config.toml
balance_loss = 0.00533
init_std_router = 0.0108
lr_router = 0.00228
vocab_size = 19667
dataset = "wikipedia_en"
Below are experts of layer 7 (counted from 0) of a mixture-of-experts language model. Rows are named router (the router's row for the expert) and show model dimensions 128-191. Each number is 128 + 32 x the weight over its row's rms, rounded and kept within 0 to 255. Numbers have three digits each.
After each expert's rows: a language model's description of what the expert responds to; "comes before" lists some tokens at least twice as common just after its tokens as in all text. This comes from a sample of Wikipedia text that the model never trained on. Tokens count by the router's weight.

# expert 61
router:162125166141093103077150137135151136139142165065131112115158119122092113148130118131164146126123056154184188091122101149150165125067128075113091132179137126139169102134122089130108173136128113
The word right after in, of or the in set phrases, such as in honor of, in addition, of which, with the help.
comes before: " of", " and", " to", ".", " with", ","

# expert 48
router:180047131093079129085151140106220129119126120126101153150125129128098144148124138156129113108161110128108150116138141040139145095178145114150069149104138087133108196112085124149113139082114071
Line breaks ending table rows and list items, sentence-final periods, and the piece -er inside words like tolerance, prisoner.
comes before: "\n", "-", "|", " The", " He", " In"

# expert 62
router:148114141092089182094176169156152125140131097114124106173120176113142109114069128111096128144173160147137107114184108108165173155132125104114044179145140135174150164109132149130118107096117063
Blank cells, small numbers, dashes and line breaks inside wiki tables of census, election or sports statistics, between pipe separators.
comes before: " |", "|", " •", "|---|---|---|---|", "|---|---|---|---|---|---|", " JPL"

# expert 28
router:130120128097135135086177075138173120119142144061100114143177075123152055111106106162119126089116130164144103153157166132122120115132161106146070164129082122153180127097141119134136174109096075
Quantity words and prepositions after verbs or prepositions in prose, such as much more, several hours, struck out two, served by.
comes before: " the", " a", " his", " their", " years", " an"

# expert 42
router:147063151094059141098145155104194099150131123193132125098190064084135109151108080138148088165080074165129078137149130106161176083125132219107078152170134113142149125105142139133117164087149113
Line breaks and blank lines right after section headings like ==See also== or = Title =, and between paragraphs or table rows.
comes before: "-", "|", "\n", "The", "In", "=="

# expert 6
router:136132163121116205060149186121130123074134131089091139117172097111136097110112127130165114155158091130157155161193111093119149102175188068138084151185098172107142116137121073203153164093148120
Word-ending pieces that complete nouns and adjectives, such as -ation, -ical, -ity, -est, and capitalized nouns like Battle, Prime, World.
comes before: " of", " and", " in", ".", ")", "\""

# expert 20
router:157108168092118108098175108084196089136124116093155164146172161132140090171072126093174108094116134099108122125172147108151125119133079052053081193120127127115129131121152123107139128154117129
Competition verbs like won, finished, placing, gave, take, event distances like 800 m, and years or scores in sports tables.
comes before: " |", " the", " a", " his", " –", " -"

# expert 56
router:179057141099098174138149145151129093116139149070136128133159171110146102150104136131132108116085089125126126107151194068132171185140138075142122145111143095119138147129128103079165136083130055
Past-tense event verbs like began, announced, moved, returned, and object pronouns after causing or prompted, such as him.
comes before: " to", " the", " in", " that", " a", " on"

# expert 10
router:120094181067145125097130126136176142179151158088139106164138102117180091135147102118143131146113112142115094103156181060074191095188110065135124200135122084183164161086142098103154112116118074
Prepositions linking a noun or verb to its object, mostly "of", also to, for, in, as in age of, Census of, exploration for.
comes before: " the", " a", " his", " its", " their", " this"

# expert 24
router:141124174105076147117129140087193139129075113108125110127148106112144086146098101120160159109095121107083151119123094080136129133162106125106118179116138081159136103124137136152143172093149123
Capital letters within acronyms in infobox fields, such as FCC, NDOT, PDB, and line breaks ending bulleted list items.
comes before: "-", "\n", "|", "E", ";", "C"

# expert 43
router:146118168096124172123169180107198107162124125093141089168116153150160068115078100107106135105132142151143078111203124090113146135150083126072079185121111137140129137146140093141126131134113061
Table cells right after a pipe or semicolon: short numbers, blank cells and header labels like Votes, Candidate, Network, SF.
comes before: " |", "|", ";", " /", " also==", " (0)"

# expert 33
router:163051120117100150153188101091192104122147121051130099153202127147092066144114120153099075122132142132103113098190130084099147118139148080148044135116148105103156156141183138120155120142116055
Numbers within measurements, stats and counts, such as heights in ft and in, field sizes, running time in min, and million.
comes before: " |", "′", " m", "5", "%", " ft"

# expert 25
router:143099182126092148164148113120159113141114133070135125138181135117101098127088073107171102157123117128105106111151122111102136104142131053119055133123114103157145105095097161161167088106104091
Digits, pipes and prime marks inside numbers in weather tables, coordinates, census figures and sports standings, e.g. 5-9.2, 47′7″.
comes before: " |", "′", " 0", "″N", "4", "8"

# expert 0
router:125101160135123135118208127127156077108080097128149113175156126148156059118083099136158113152097099127044134116143118090103127148119173100125118099112122094153136120091171141171130094150120077
Pipe separators and divider rows in wiki tables, plus unit tokens in geographic infoboxes such as sq, mi), ft, m).
comes before: "\n", " ", " The", " He", " It", " In"

# expert 49
router:157112139111141168141120171183181125131111180120073097096135084118112108134068176155148162101127096141094120108114166091135143074098126074079120137161093061143134180125126143167107127148087116
Sentence-ending periods and closing punctuation joined to a word piece (s., ing., ).), plus and and the he that follows.
comes before: "\n", " The", " He", " In", " It", " She"

# expert 15
router:137117162143148091106158153143186142121112126094137109152164140139121088149053126130157136107097090169151179072186131107185147078098096053122085098152095126145158116110155128167156102110101117
Four-digit years, often after in, the or a month, in infoboxes, tables and prose, such as 1975, the 1960s, 2018.
comes before: "\n", " |", " The", " and", " He", " he"

# expert 9
router:138078187033111111131154157096211147159122086079121097162122089123157113164094124100127147180115141169146109105195140161126176180130103090128097155140137089173167134098094097157124109123141069
Currency and degree signs, URL slashes, score digits in tables, and byte pieces of non-Latin script, such as $, £, °, http:/.
comes before: " |", "1", "3", "4", "7", "6"

# expert 37
router:096089164118070110085144123145166148176107128018147130116155131128117105180111099092131155091085100139086071096165195132116140147108133068115125121146160066126137131137106157145117120124189127
Participles and adverbs right after was, is, were or be, such as located, based, known, held, described, worldwide.
comes before: " in", " by", " to", " as", " on", " for"

# expert 38
router:142061181059122157113132128093166143164109121142108098077165106095171119178089108156157105133095067152135093128150180117134163106145115172147079119168124123130168134122123080105113114124143152
Line breaks after sentences or before headings, section markers like == and also==, Born:, and opening parentheses before acronyms, like (F|BI.
comes before: "\n", "-", "The", "In", "==", "|"